Weights of a small mixture-of-experts language model, trained from scratch on English Wikipedia: 48.5M parameters, a sigmoid router.
Below are experts of layer 2 (counted from 0) of a mixture-of-experts language model. Rows are named router (the router's row for the expert), gate (a neuron's input weights, with its number), up (a neuron's input weights, with its number) and show model dimensions 0-191. Each number is 128 + 24 x the weight over its row's rms, rounded and kept within 0 to 255. Numbers have three digits each.
Before each expert's rows: "comes after" lists some tokens at least twice as common just before its tokens as in all text. This comes from a sample of Wikipedia text that the model never trained on. Tokens count by the router's weight.

# expert 19
comes after: ".", ":", ",", " Released", " a", " Singles"
router:140133100125110167068137141162126141129121135110109151091137138119168120146128100136093099149146137134170107101154165180150168089163108148137138096101176126122137101154166102114111110164162132122080112146103170178141153110109143123132110114137129121151085107124127129129174093110103128109152167155090124134103124137140139166111139142167132115137115084120145116154140101109107117116125117120144116158167113098091145188104117126143109110117098117098132106115107134104099120116107089118141101099126118143091148103106104086113113110140121171129160117118135136150128110148160201152
gate0:115143110162168145172157137116134128173192097122149140121102121112106100151094127159118113164106153153107154131103103097132126126131144101142112113106102122093159142118148133149126146121074139115134101129149103138144126098110096145164132136100126138132097175095152148091135089138086148111167112116136109114116098092103122126162131148136123152087114110128115157146109083103100160124119132156151099137147105140181139151107056158143143125094134118084144104171128105110146148115103129115160126119137154131076132133119085100108110150120131109112079151125147094132071098120140124112
up0:073140119092106097131159119142130119127149152124170129088156140175112086121100126149100101083134111117141153144177147145119108120139156097111111123092114085142116105129110126115097111149125139129126140152140121157080151096122104125150145139127099109148146091140186125129110096114126130105145174127119109153100097143117156093113137129138130160092167169145100137100126129152103076082107123105162113138167125178157105098151123122136125135107066146120169111132103115094114100116163126085135116094142118125168111134129096128115101133150091093120094111113110140148129113099174138147
gate1:142147129140106128152128177141151098127158118171148149152083137120120132133120132077138133102095134156109113173155143145175109110148140109128127129110155090135101132129138157125107146156164125108164118127111120135140122160193123108126188106152143116157123091137129116187152112123108142144127132149119078122073157112106161130133091127131098152110155147112138146151103124183143146126100147112180134118170119054140162119114170140172117130134139149133093136126099087141126135071122122096156122140122158131185128130119130123122156146131130139115121125121165152145174112142101128147
up1:147148124137132163140129150144136098139142139125137144153102153129133161122126116105154137122106115176126131153129120119137077111142141122104121128092156082094131158134120159145093123140144140118162119144156117136126121157161101087120163119176148147149195092146119150170126135104153140126152168181094105124092173095138131120198083121097119120104156129107157128160116128162188137100118141100145139137176140070138158125157160154133147128161151152149107098134116106150137143118110131098186130156126161122158126145117150114109142107138110150106160112122144144144115134132083133165
gate2:116139140102150140098119133102133154124088124133152116096139150130074131122131121138094098160157112141116144072114141114111130137132128130124153113151147115095142074099144145130121170119156153116127158138137109151102151116113153136107126112156115136147117117137129154105127153169128162097162130112158146142129119101120122101160153133147108135164111169138118173040119094068147098152141156079107151079164126170088129151138112142149092100167084132149101159139165132133123083125147102091089122114151070138118132130126117092128093126138109137147096132128113143154123134155136109097
up2:147148100153108121156103132106112133119136114140114132082124154128129111133153122142107142121104123113109143133124121157148167122111110161158186126155131097106116142145161118150155142098135129128123130161173108130202120158120146099114093125178187131136142100133130132094134126089106113107151120140171084084108134140079098119129122136139141128143102092120083150065099114117108143173151095112091120084128112165131143128097125141165100115181146107131098122144142148135119125130144125136122106127116096125096153110130097091087098118190119158123108162106108106138108176146112113106
gate3:165134154107140116098117117159165141129107107123124114145093143120159146122134117134105103105100124169126127125105148103108124120113129147157113141128189081090123135126144149157093137119135133122120159139094150124149177144123144096143137132191126172126155150127102108097164171146111136123127131178129119125138178195099092082132163169155110118140161110121125119136113124141144121143162125102164160152151159086096138133119083133172095121124091144118102086164152144120111090165108142142134143106119135175115108105110119160136122096121119113146086128098171113087132146107141153133
up3:134106071118092116144150103112129089111165158128113145158160114130114148112129128118147186152125119118120110152147117131126127162161114126123149158176106158134138117124110108141152115100109140167135091126124158132077083131115128118138089079110136103173086116141161119153102093085105132095125107106100146106139102068100165195117132127103139143122125098137155116134109133137146172117106113186144114141087101167095130118088127135088156139133144153136156121142131073174101167114131094106127107138136125125133147163133149119166134152132135120101138154128122126124112135156105098149
gate4:138133132108152131160164117116115140123129136127103083129121135126140114130131124147152138144127129092121147096159123156159134098155109155138176138118128133108096164119130109137111123154129052130169088088071120137100117127098091147137160147124128144123165127161145154093136108103131129076081124115126098157123133133112087135131159101137104085139127159133125113159122105097122108149130080105125102077132109138133127150125123090093095106176143149118120114126157146173115148149082118162158109158141137105136126141142104117164156117159127114146119096126180158127117210119165143100
up4:083145126119117125178113114135149135079137138155106138123092130142106134104137106136166104135125103121139101136144119149131110106148110163072146127151134134123144169171095078142150118144141086145151127110064114114123132105117122152102146123101137169174135120153129108088124080129143120122105108139129120152127145118139154099116157106109123105129088125156143112108118107128166092158153142122127074146140110123147146166108115113133117134137170123154118110140127172152133133156149148174121158145155077147141130098148159134093138169068125154121173068105072118110142174124134112137

# expert 26
comes after: " |", "200", "201", "202", "pr", " Clem"
router:125129102122113174066132144162136141143121130112108148079134140129155105144131096128096096158143141130169107097155163173152168094154118149135135096095171119122137098153164111119111115158158138119077119138097171171141148121117143121131105110133137131151076103116130125134181101111101123102149168155094126125101120134134139169120140146170128121140108095121148110154134101110102109116121108129139119158171111101085143183099108127155113116116091125101133097115098146104103123124120098116138086098123120146088145106113108081115111117139118174125160106109131134151140119143166188132
gate5:093153121110163122092090118160177140084165102121123129121112138123138165120143136106115134080109126113144133135172190108109113120157150127165131102092106117139146106127114140128162163076199121118145111147113142154122131162082139144136111069158122173149129107140112112135156127154158161128110197124113119085114157077142163132151116071163117155099112138106153115136090157137129121147113126129130126126104111145115128123156115075131117121093121109127109144156122136132121144105155124169151150113120169154115145134112103165131103126128114151081109096130113119104142096142120115129
up5:147139128076143115116096142136121110127150181126081138128125142111111105124123133104149143124165120136129133142129187111118098108145187094177140113082149103195116122136138142147116139146152101123130123078102143117161144131116167100117139106139101155179144119173184119106120107165073150122118114141168146158159128120104106106129177125097093116099128135139113131151151121144079145131116156125140161136124132152144156079132153104144141152115155106118111162105127130174137103123109141120110145119060130147112140109133142153137146139144148107118082078139147131149117131136147087116
gate6:109137092094089105099106194141118113104126135159114124152122136146139154128157104156143115131122164179172109122139149115110129083129103142175150102138121155136094136152109156146148099102139136130122109120161108123125143099107110075146090115149189145112114149113152090141129131116127142176113098131113189142130154128140121126136163115134165145176144120118108132125129186097116116116148138099139155113147121115132145108146133125092131096144137126107113114163101148080148080151124138161159141119096125158092124124111142146127151104089093105164130105120151131157113067126068130140
up6:121133140149196126184176095130138149166110150101125103079144115133136131120187152123148155132121122166108134104158100135101097126119154126152090112142083165141136177086079138125089128150133114124116098143109109149130124103119144108107180101110117145077117158165120102113122128112135134153143170181109124107151119158120164120123095108120076124148137105149103146114150154123122123128142126093145112134156072141119142124119127086126106122184115107127098106149155149108171159129147126095082125148124131128156104147149118145129137096141164159130104132134113133116097150119147109149
gate7:092116156120140099142093166163111154124135125100099168121126142133109128127127108141154122069187140124126140108101118144120138082116116076116109115098145104103117089112163119104115118156124071098126161124106059135147116137109168127138143153109122095102137142149089150119167104123100121121118103130117137117100127121162125079115106095108165174141129147093154152135150131148078108173144092124134166127122101167144122161128114130154120142150163158157117111130096122112121113135117129130143107114117105095111101070056136120143161112115161122159098098131140151124142141104132131117
up7:145090117164167123139168123089119096129152142115165097134121115092157142118124131115112142103119148088146146144170140108099122102100126169169107126151087155144098162117155151085176135108147127160133138111114166135114135176139113157177090137133121130126114168126193161132141141157181147103111152101166113141152121139140132116059155115098134156171112115111105139134101134100130118121100129183117132100169105133113155162107135139148118119148155131139128134123160137105145129092110153153152144127130166116122133109136125113153140137116063115120103091105154145158133160151140111111
gate8:106096099127122114102141107130126157119135142124122103093118106122144149144131114119151136153136167139119159159104114122120174093134149146122127118113108171094156152196168128153115141118117116169156161125106093129154163177188140092097101067167063131070132131127124153086133125140129142122140120151115142142086163147109116075137141112171119127134109119115145149104110145152120127112126140131113128106160134133120105123128136106170140106178144133103119085121146123150116121167142128116129152097130127092116132076138154151133165109117116104150159131146103092155173153128117157174
up8:054155113107152124150122159157086148173125110138131140123158144176183112109104141136107136103117131116105105139143111090093083145123176100138088131131121123120162123132125089144149164151128165100171131128118066127153114111158135122089091181095120088108082130126124145120136107100119131127090120128121137155122144093119117163116149113121146188142139125128133159104125158184125099133124131179142120086165167152113116121120124107135113178118098144123119083154132179128128133145092104141114141130135107121164144115128132128128136125140143106159117121160128140141082143137117156123
gate9:064097117133152146102142106113128117119125105134127121101111134157102080143159138137160115166108087140126116120164114141113148117156152130167157109139102101104116095107139117085139116138125089148118090141157150131132152164109131131115092124121135136123087150099084123142120118136122112142160140128134145081109103135138128101130155075125124123116119149145097159121098122065122123071148190098177140157155111109122090097113082151093121123120137090124133119120113127156093134145130132104097140137106177168156120120109140116150157137136152086089172159108154127114133109158157094170
up9:094108126117153143098140113120117114117123076147067133093088123132156104136175085140151130148152113114148126111108132134111114118139153135131127148115065099132096111121136120116124151133093096179144090119144149157139121133155118126128119124141104143118113064138074173149147180108100150163145144139144190122092086142177127091139144116119137115090178163152085165116119139113111084145118139095104138157133136134143159135119108126110129111161131146127105151112137105140156134120127116074130128133109132152122123086071124133152105146092150089115118118087128128131142127169136105123

# expert 10
comes after: " |", ".", " in", " /", "201", "200"
router:129138101120119150087134139165125140132115146113102146079134145111164119141124108124100107154142129134173115102141161187163167102164116147143132094092162125105143093170166103105100106161155127139082110143110169171140160111099131121128086103143126127161081098117122139127172087114112129114149168165100127143094130130150142152107139149168122109139119095122145114154132102108094108125105132137141112154184112091097149182111108121139116108127093125093154122120112141117116132123112095121143100096117123141087152111111110087099113101154116172124161115113135137148131125145156181142
gate0:094133125122131106119098142114133137120130105110068131146133146093100120127110163131080164158121166125147132121098134109093138135129132125089122161156103142153187070163143135096119126110105107120160118071113170108154121103142147097152140100125084142124126128108135140140136108118174151127144146107135092154119086138173136105130150135117137162125093140100146133103088147138092092148102082119143148098136126135137108122100142106164156124126147141142148123107128076146140145101143149139096173153113106142111125151147155132095113123184099166134175141162125136156149162124083080127
up0:119159120101092101078106150170114157075124087113095122143127135127092105164121143143147157178102135141131104115105129122141126138118109134109112136167115189150133099138153133136138130168126138115139129089142141100154131115163165096162141116119099141147128157087107128170125088102169143112167127107129113129131099173140111123159127107122137125112113139102090122145055121129134081183098117112147130117124099130165106141117136097105168142131156143144152122106144104127145121091141108134115169116139099125129145140146110147104092097156124163141173120116145109178139075118082129142
gate1:101114166139167151149160172128091102129107112157104112112121141094092138102165131098161149113092100117143148167109128113130110163156179185090154100149131123167122104126116113147142148162181120153110155118132168124075140111139132165170129134129118168139095095131114094104153137090089105156162149126113139123134131112151151099157133167085130124153119099150110147120185144131083136142113107121138109138123114157091123158161133135130133106123135088132088139123118132118149109139166120090135149106135126144115165111130147116129175154117128114120113129113110107148111130154136071081
up1:124131089109122141122156166139143105167114139128120097155158150119094150115162109134146137130125073148154141144113148126152164155151128142132112126139090147141137126134113167171135120154143135138140134141101160155103152122136099118146171113110098191111103114155110068069170129125115100155105113145179127149135140107144186124140119129113090090136106112088122139125161140132139111139138109124113102137122108182113126132132123137139171084134129138105134130135140159126073129119105133134111131118167150133113187186064149127074135140115128105111141149079149122085147108136120110129
gate2:152106125130160151167117141140152107113153098111161111165138097104150129115104132135156098164139117157126136121123120085146168105105146185165100110094158156155158146116178136130131143170127122136179101087081093117146119104148126112123094118112152177140113078146133142131132105110120108091129100101149088172129143100149111121121121132186113118108123126110142138112112104115135134129110130110150111129132162149141174119097160095117141147137154126168124187143101164130148124112166133125120111142138107118131129115137102130107084109102141145117084135106130108203131178128111141098
up2:107118128133147138140131123130121107151172126134157121138145115140160081101100148111125100102128117124137098116162139103119167070124157087165130089096128147120174149148150128113126149125151135132126091170114108138141146122136131166109119143163122142167116080118129138128135114110107164119123139091124086105116170121118149130119139135150115138113101169109100123104117073132106154084157122141172127110146122142166130137113118064119132155166154158139132149152106187164152123127164119146121136071138102125109100117146097133153088110124139128111109143085119148202065124159137124141
gate3:122164149111086125140150114143135074109123132156085110120141166098147085128106144162104067136153111122148119097141127125168083118153120163134128124134104098124091119098160131110107140127127131111133136118148159159160124148103173143112115112149150182117140105153165175112136115118132095115133112166138129142098135134144157149160116166141131139087130106127105144137135135148163127132109148164122137132116167144112057081145121156145134129113090188148156123119124147123142109147092194142146129147137108141148117147152066153132113089111114130120148136151108101134144145160112119071
up3:106159146136117171088128136131140166149096135135140138136119103099117116160108153154156184110139082087109112114143126156098135122096156107143101158159173133118156125130110131150126072135185139134090134127125104159150126119154144164136113123137118122113104148139098128103167121151133134104174116145133102138129098115079125112100087162136142101143138167145134102119160088122141119121129149136129086144148111119127127140099145136134162159130105108133121153112109134097138138146097171151163155123070099136217134118115122123119079164153145138155159127136133107124111141164074102106
gate4:170159120122076110151133132161142123118161149141106142118077134171170128098143130111179091160140118124074073086161139147116153152146142120110128128159104100098081170150145127109138136082164102118174129133163095123144117164099101134143145158126130129096088159070086117098122156151158146117099135119092132113076131152134100152113127140130153156154135159151108111138119106162102134131123132134165124167121170118085143129124133096165133144152164147105116144153143128136136094096150114118142155148151109114115131115116134143161134137106134166106106107120145125154121135137124092111
up4:129114129096107111167156136132128080171154116169122138121106131132149146126115140141144104166193110096102147146113140118133174162156084115117093149175110158142098122149149130105144105124175132116128140144110118126142123181154119149099150131128147148127144090135094109137173149149130114150092133129137140128118134144135148144139138114095148176143172124161160111179141075146104106139145142128122142143136136121080159115117096081119127155105098154083126139135112120139119121111119146108079129144107165119128134152089118124141114118115141131080078103105137101133140136123073170064

# expert 14
comes after: " |", " Air", "Senior", " Barr", "65", " Gold"
router:124139113128117160081135134157140153137118145108112143089130137121169104137132118123101102158142134130167103100140154181162162101157113150141131107098174130110158095159171104102114107165159133123093107138100171182131153107092128112129093111134133133151073106117126136133179097107110142102155165164079135145098126129129127161116137147175119125136122101120160105149140110107091108126123121135142115145185107098103151179116116116135119117124104114104143118115108144114101146117105097112149098095127116132089146093098101088113102100151109178115162100123145136157138128134157162154
gate2:145105081161097157102107102126125145142108151145129127156150196139161112119097140065102145145114090142093119088125158115098097109131132135127132153137137121147142128123093099146041149093128138143110124150152126165100162088162145139158111128107083160112133128148126128107133133131126132155105172101120157119120158123140168128118114148136147146131144135122126156107146085155150141134161147135116112077160117125153156111126163094099155146154151099116148118141122147109108131130093128129135166092143138125144114171123100129129153058115160128120115117171099138113109166093090125132
up2:099143152107150104100172148138105151128142108143150145105144102145155111149153116182117113100146122094173145130154108134183139131147115143126133102163092121153141153113119155142151156149133111131132121143128159136125117169104125114109129107132128127152079117120104159131122140148121125080161105147093102160141155123149100117089150079089082088131110143119124084159135143110129128111079132078115176119106128117161152147134079091157132125077111142120106107133136155158153083152116158129136109120149114082126106090130122118152107134104103111123136162075172136142162099157115096143
gate3:119144102136066156152119095106124131143146151134137104111126153111131164115117086110150108143107130145133111145146181151099165120140114117122154082125122148122145133179141134150128093118166163112180131164172171080118113143156124089147137163130115142134121108154109141109135174168153135141139142148166116112103131084129121132092104124142161117128148113091169118149087101111155121128125170127120120113157117155120119118108090111156101136119144207129143144151092121139145139094176116155140153107111144125128098155124121168115113169133104089122136114091085135149126142141167128090
up3:123126108151121109126135111150148136170144135137107132135123133162129145135099150138092172121117122046131117136131113114132134141114124131127115110087131113114133095113129108138115102127124095183089135100108096174106131140155141147118116110167074136140090143149112150125118087160154180113154153121093128095101151137116144144147153133143104147123090077119143121104110090132167167181155133123140124126171128107146093135129178118084124165148122123133139098105133125136139097125116124136133136155073142130087160126127067115067135158082128147132123153113097122093095133149126167103
gate4:107113147105094150166085112108175103111103109155137137129095123128106100124114124095085088132131126169112131113159147127161139127143169143140144155114184162160149099138133071119113127151079117084134152061138144117125113132148120147122104095115101148105145094151164125135129140128149153103130150166093184142140126141156165132082135116145130139102171141135151108114165122111086129107117157108144117170135087100095104102100157116184127151112131123121137158124129137116103080117141119099140109110104111129176090129099133124121119144128126147128096112165113112163153137126157122154
up4:086133094113100121104161150107137099100177138149118135112109120149141116137128129145136140103104130110129150174154116124120132198112124110117117103136113159126126195184109145156140153115150148070110116090131112128125120129108110133124121121141130149152154157103110133175148126124159103168101131102127107109113163126143147150159144130157120106104124119139171147123132131130107127131156155120106093145116128124107145135136125166110108103140201153102156111135149077178140153132117140122129162204158103134122129092108143111137124115162115094139134100128074119129092116148090186116
gate5:125102116113163160151111128132143090126103143140122110115129116134154130107140123103173163157138119114094149098143151116168121104154116151118119126134124128159158071181181173137092132115143127148114093143130100146097126166056120084128150150134086144121079151089110127111088166094149087131142133129150130151129116128124135110156119168126111106119080107180145166120159121162109137094128164110139150119137125139119115111142126148143133104140072117140141150139127112101140145170145138134118127138101141136129088094120154153158110143111148144144086145174120144151142153106139171183
up5:155115131119176114148114123121151132125122099141142143118086108095126118118149123108118157167126122145090123146150144116113114104109072139113108135105124177150127087137145126162114119096114121161149158173125149124141117165075136137093113164119133134124059108097114120095156172140105114172088119162108101139133087137104136122139132115117119130131140127125132130105171076146066129121140117152171142132158139151149139147141141076126145123145080103133130127136149142105141133145136101116179148142080157121112127107111154121164134163102143063168097149135117139118160128151123069139
gate6:125117105085114108135083098113160099118102141147096141112127142106147154124154114162142136157124102116106101125143098182099163101150141170068125114127133109094091100127107160137133114148123158148102124099134098142135115101077125171167136111133096122127131102101112125113105133096168138131120163117123145098140107100152113143117085140106140133089150111144134143124125130184156142104127155126106139121117140102117099167156120136140144141155134150127100143102093136097111185116100120124161081065089162119119090158096176137144118083118142124158137076107110128101113128122095129142
up6:170104124166135128101080145122124183115121127117124120142134162116142103152138100134140083117104128110157068132130092154129133144090137075095119143064108124105122144100102146136134115143072158077086159096141120155114130106077119133063135114110144107127101130099081094135142142100130154119159117082117108127160144120122101156095132139104118110106145145096097112145098099166109163123124137133114077155164139138112131165153143117126127133166155108097121100135118116113136118133130129122111077128143170121146115098118160139169135113116151112133142127110128114130118105177137111093

# expert 7
comes after: "6", "1", "3", "7", "2", "4"
router:097148116133106168121164150169135121152128164169136107147160138142140108114091111132152088168131136162146114108117163181177159126126131132131158163078187142147140100138140131099089160121152139081128149111127127182151154101104134148098105146101123117174119146100089145122155136109146135177152122140120146144132161099135103121122108115120152133127141142143125138162130097138121124099146121113103108117168131119107140173102121140123157147160112097120147109082095143142147152163118104143144093135105080133124128141131118106069142078149102147104122077161124121133107139174131142104
gate10:174149137123132088152115134132126118138151138134177095095111155123166081139116144105110142147107133111225135120145113108095152143120141103107116116134151099106132118104069120178127145133156126164106164161127109115138168105103087113137140140121085120148118145107118158171071111073123105129145127140114106118110103145085123099110119142114147111106140156112086158092147104118128144098117104106134112120144110153073080131145125117103127065152104145136154146124138127118111144119154116140110160099112141133141121128146119127103137152121133172102086131151158127127094117150157110156
up10:205132139145138108187099127111130129118137152117141072086134162137165074122107139106131136157117116093208128111132136121103150170119115149117106118154171105115145108129092120184135122138164134169119148161131120152159164112112103123126126107112100138177137154103104135157082130097130131129151138152115114105102113144103119125114108158133140096126153144129110159097153095149143125097140089125140105147132105152087083124126130098098096092154114138123147135116142120097128147108134103128096156129121170132161120107136103126102145140109120181114112138138150116106108133157162096158
gate11:079099134157151117134115163142141161108113108145129114131140087138202156123125128124144128138171122141153125123142113088100138139092122135139146125085163089136124127161162142079109134146091139106150082095148122129138121143124107115110135146146128141109141115103149136141134123145115142089114155152109131154133141172108128139096145137091173107144143161113152153141131112122108110156119115149149162165163058108148134154118129145159083122124158124197119124131130116091108146109169158115091140147145136159140161139213103138153096125127114119113164149129159137136104143118081110141
up11:095096140176160134133104167137129147118116124121138108124114108107175136114119108108114146112159107158167149126130129113112144102111108105164129141090162125113111153127144138093125105157089137099125128085144120131137137144114092122130128158110133134089143140107138126132136121155107098103120127153126143162117177163121122171095152126079144109158140170127132139152154120127116117165126071145163130158171056108152162157129121127169068121116152110200146113121107106107137125133135150124106129154163123162132158145178130129170113167124118085087145142125175108137114149162100124134
gate12:149160111119133103091110130135098135148134099108117138164149135144111177115164152097140151143135096166135081080115142132135086134173152128099107153127157136145178100149122102158102133132129076109177093081116135091110115117094099141112112164137117131125089105106134152081139140129154104134150168143190127104074153169107113138123105145108113166125132112143114137156076163111117111154138103101137151128108160144075085128132133116107121119118159132133119135115089117134113143140122109144145133112090121127090131110161173147132152134119134141100070130157142128128110141162108140122
up12:158152159152108120149105125119120177106151102108120121126120165141107118165157124122150124128148115173080099104112127085116102120136126101108133148105132139116150119099108094125100142142197084115148089094109111155122125116116138129099127131151164122137138110107117143081134169121177097111132117080150131143108121152140120126092088127140095165091136122123128152134088140147150109173147099088121129132098132131093110089078125137159097118156137154107109131144106133138125153149151172163122153108155118108103084110133208129160152119125156157126128138148153103116109098112107093154
gate13:137140134117137155109153125161135131107184145140107105141133121142133117152103068172122132112115136170106112135081085102123140138174089121171134109115129083166123128123154146101148095126161088126113118133076151116124135162123082156098149098104148157149104144130145119160165189110183156133116154129163128154133107137123136090138092159149157131106118108142144142147090121156142119106140172102163098153111104134153159114106123125122125126147151113110117100138132109178160143095123119052143135117110121151145146154120149107078147144115114090140132136128133088135124107137102138125
up13:149142125120135149122139134114124124095161155133139124129082125153148105140098078157130133126120118173121121133104090110134086110135107146155152104097164092184170139111162126110154107099113075137086156132109141109142130110142084148117167086120118134137106159155168125153161178115149155155093114101135165159160092161096120112164103156123176195115124127127160144128090105149127122097140188101158121143125083133128125090107163133114112145154167128118150111143141128139122134102145135100157153139158140137112131136101137108123104125115111082109161135146144103129109112143097123138
gate14:128117137134108132171133147099121128189090143100141132153163103135152105122121148117133140154116157096156160182116131143110127104145121154111150133141102163134137129122164082070104069107132108131120149153137169140106126117138170103136129113127125135149082138148129160095129166142101101105111131155187113128148102122115168105111157138130106133129127150144082128140142132179125081122161126138170136117095106155088113138143145150169139132126175126174125141103146120099161131159100131094127102080129078099137089112096112128115099153154147114143119094135134084145133162132112146133
up14:134114129108087143155118078157072115176113134122113133105143111157174140126136116100127125129109159076125138112111116166074122146099130146112130146131119175106147157166095091094143142163149133126131105138109173100124096129152128080097124137107183128123154114147110168106172156103147114065111133110144136141109136133127161133138169116127113158102142176145112166157107142134149080093094098132114116156114112144116119097145143129145128135133120129140129121140162108097151130162105161120132103120147109114129152135130161106173137089114132112105140085084160100148135120167131147159

# expert 1
comes after: " ", " (", "–", "===", "/", "===="
router:096132164148136127130154094134150165147130133137133117116151112139156168119130157125149088151068125161205099137118113158143139110145140134164168119106115116098146095159148151118099164132135129146101117151080122137111162081128102140116104122125144138159120136135088186135151112128106118152184116194113118160126109117136154128101128149132137103136135132145138128130144117121117122083149162086144109140176078089125158153105115153155160072152141122135150130114146116094115118162110122125191116141137113133108133120091117116118091092144141146094168102109134147126117135136153152149
gate10:141130118116121099063149121141124117164112123121114193125182094122150102078128111084152121132100153129068141134134146135139086130068136113106120145166110131101158150128152156110111100117166093122143142161140109082115090140143146092120104127105132148080131110123123116086134123097104102092153103137129116113091140130140123121178103067116144112133142111117089166128158161116106116111137172144118178160148142109130136149132109104121129111120126123155129138165152125132105151085119127132112137139150154093134153141137114146161152157090166142106093095135159111171138143116136120132
up10:126181138056128135153120135128104147122113144126116097122111121120093167133124144176125149147128109094142116132134132133081112069150146120148123111104123063178092114108115124117123164127136191114152130150091137139108137096141080169130132139146125113184103123131162131136157154132151136139076122129144146141154109084100151098108124198126136141147130111144141092144105115142143126116108118144166160142142110154114157172111150136116122143123086154120152119078167123112170130153136132147136133100081138150127112122143135163122110124166119106136141126116133122095080106097127122160
gate11:151119152144129133111204155106148120125159131120095172140157087129140126109136115134108084129111115096159096151126164091206120095136115119146122122126164156103102138133118152092172168111102093135118104101139088102121137144087115153092127160117149098076114126155162149123115143100152142124141135149084143115111102122126135135129122162168093089114152116096127136135111096134146089144107141082114157118105183151121122107107138137104134188151117172116138126111078118123138108149129126126139107106110097154143150133128128132154110136143133144129114154073096123149120144159108148132
up11:113148128129141147140122164130125150108075125127100120151100113173155159122160097159117167087111163124102145125092106154142121151037160122121121135141123140121089100152147112130162118160145139169150129123141130141145121135142116137086114102153140103089099086124133092126106091125081141137127095101182175122124126127152099153143086111146099147122144139104110143112157140123112133107118107113160099095108121095159147130092134114117122111116143088132093119142140134113103096100116132169153140172135100139096111097087124101103135131148122114135091162099136137112185149076124131134
gate12:149149132142134164142114148099148122116136176146088136140108087113106148153109104087118109100141154069131170130162159127090145130150140140131135126162103143094135144128134110123136152115154101124119145135115119138170163119165139112120174132133190130085130138150115164117124134179146128172099152122132128131138111151127129142096167187136176141137111118095168143105134106111135124150155128128121102146093120138115153113102157067159119151148139097147101131148130118139157120130139159154146146144115137157130132140089107155146180144130095053134136164089126179141137126139157101152
up12:142128129130144138138140159120149118150121118128113149155132127152145170143148134120103192118171160118130115171132138111117087121117110107097137115095096094134124098135164096101123126103141127126096131089143098096127109182141095078077084082148164130144152173154121155146117121110149118188114133138112114097138090121142088142123147123115155131102167152138181173142120106126136145132120129108179157163119112129121131133088111129109156135128118114128150106090127124100130117091136113119123130119140084119108117119149120113123184120140107124121157136168121082105098080162119073089
gate13:085108098149149163108166136159121119124121067144106191117071118093074109127172129112111142184065115121123094149147159103089158108124106122145124140142118138122139140139143138105132146143160120136143096109079133108136113159086102142125147186134116143108126112136108169099109130134114137127148137202093140116139118130159139082119162116135125132149100127113104126107140099100123143125140154104123120143115144157132136132122099174145128100155097131105120157124111146104184091153146125191133143086144111143134100146101133129130092123100129094121125128124103118154137145124137144103
up13:139134148144135112164126138146140114115118155139177076113181142155179115126121107139143117113161154126143153119117118100115107115128124149082135131111134116156174116082102152147121120133128163128091128135139102081109159112145148120106121114131107156115107128143129104098133135117146148190150134101112075112111152130094138160120100166109146122134166130134143154106160194158126093130153127135172139097187097133144144140062111162117125178126121137148151103134142153156114145110122128119156122145165127150156172105153146151115182143154181145102145155123136123150103144113107113139
gate14:089110090133101107134134123109127161146147136118132092134163147141143119148112156137123111132152153138108131134134172159168156154080157139135128150141170131129122164102112086117162108143103157170178186129084081127173134114162163082119099127138132142147140139103102105151129095105121144159122128123127109149139144107119089133142103115171105125158129156114123137100137120107132131096143091132139137128208119158118174108132171113104143145114133166103107176107099161118126108151147115143148123170147081158104120155196142142122139115147168120130135137116097132146130122148122125129
up14:073106151131173108115103131120146103174122090144101152097127103117138130137151105088103131103129084104119102153100125126088101110131162107102105168106125098108136126133123097147101120143108099112114111140144127122141093124182138133169104139134157131078119124144121128128112101133108087087089095154132158146119123142112138128122157153143154107129113146175174114071107158099116081114148142124088121120154129163107186156154112177141127120081127102111121150137139132139136123123126086130143153126136184128167149058137125114141150117137135103140122157095157138130136136105147092137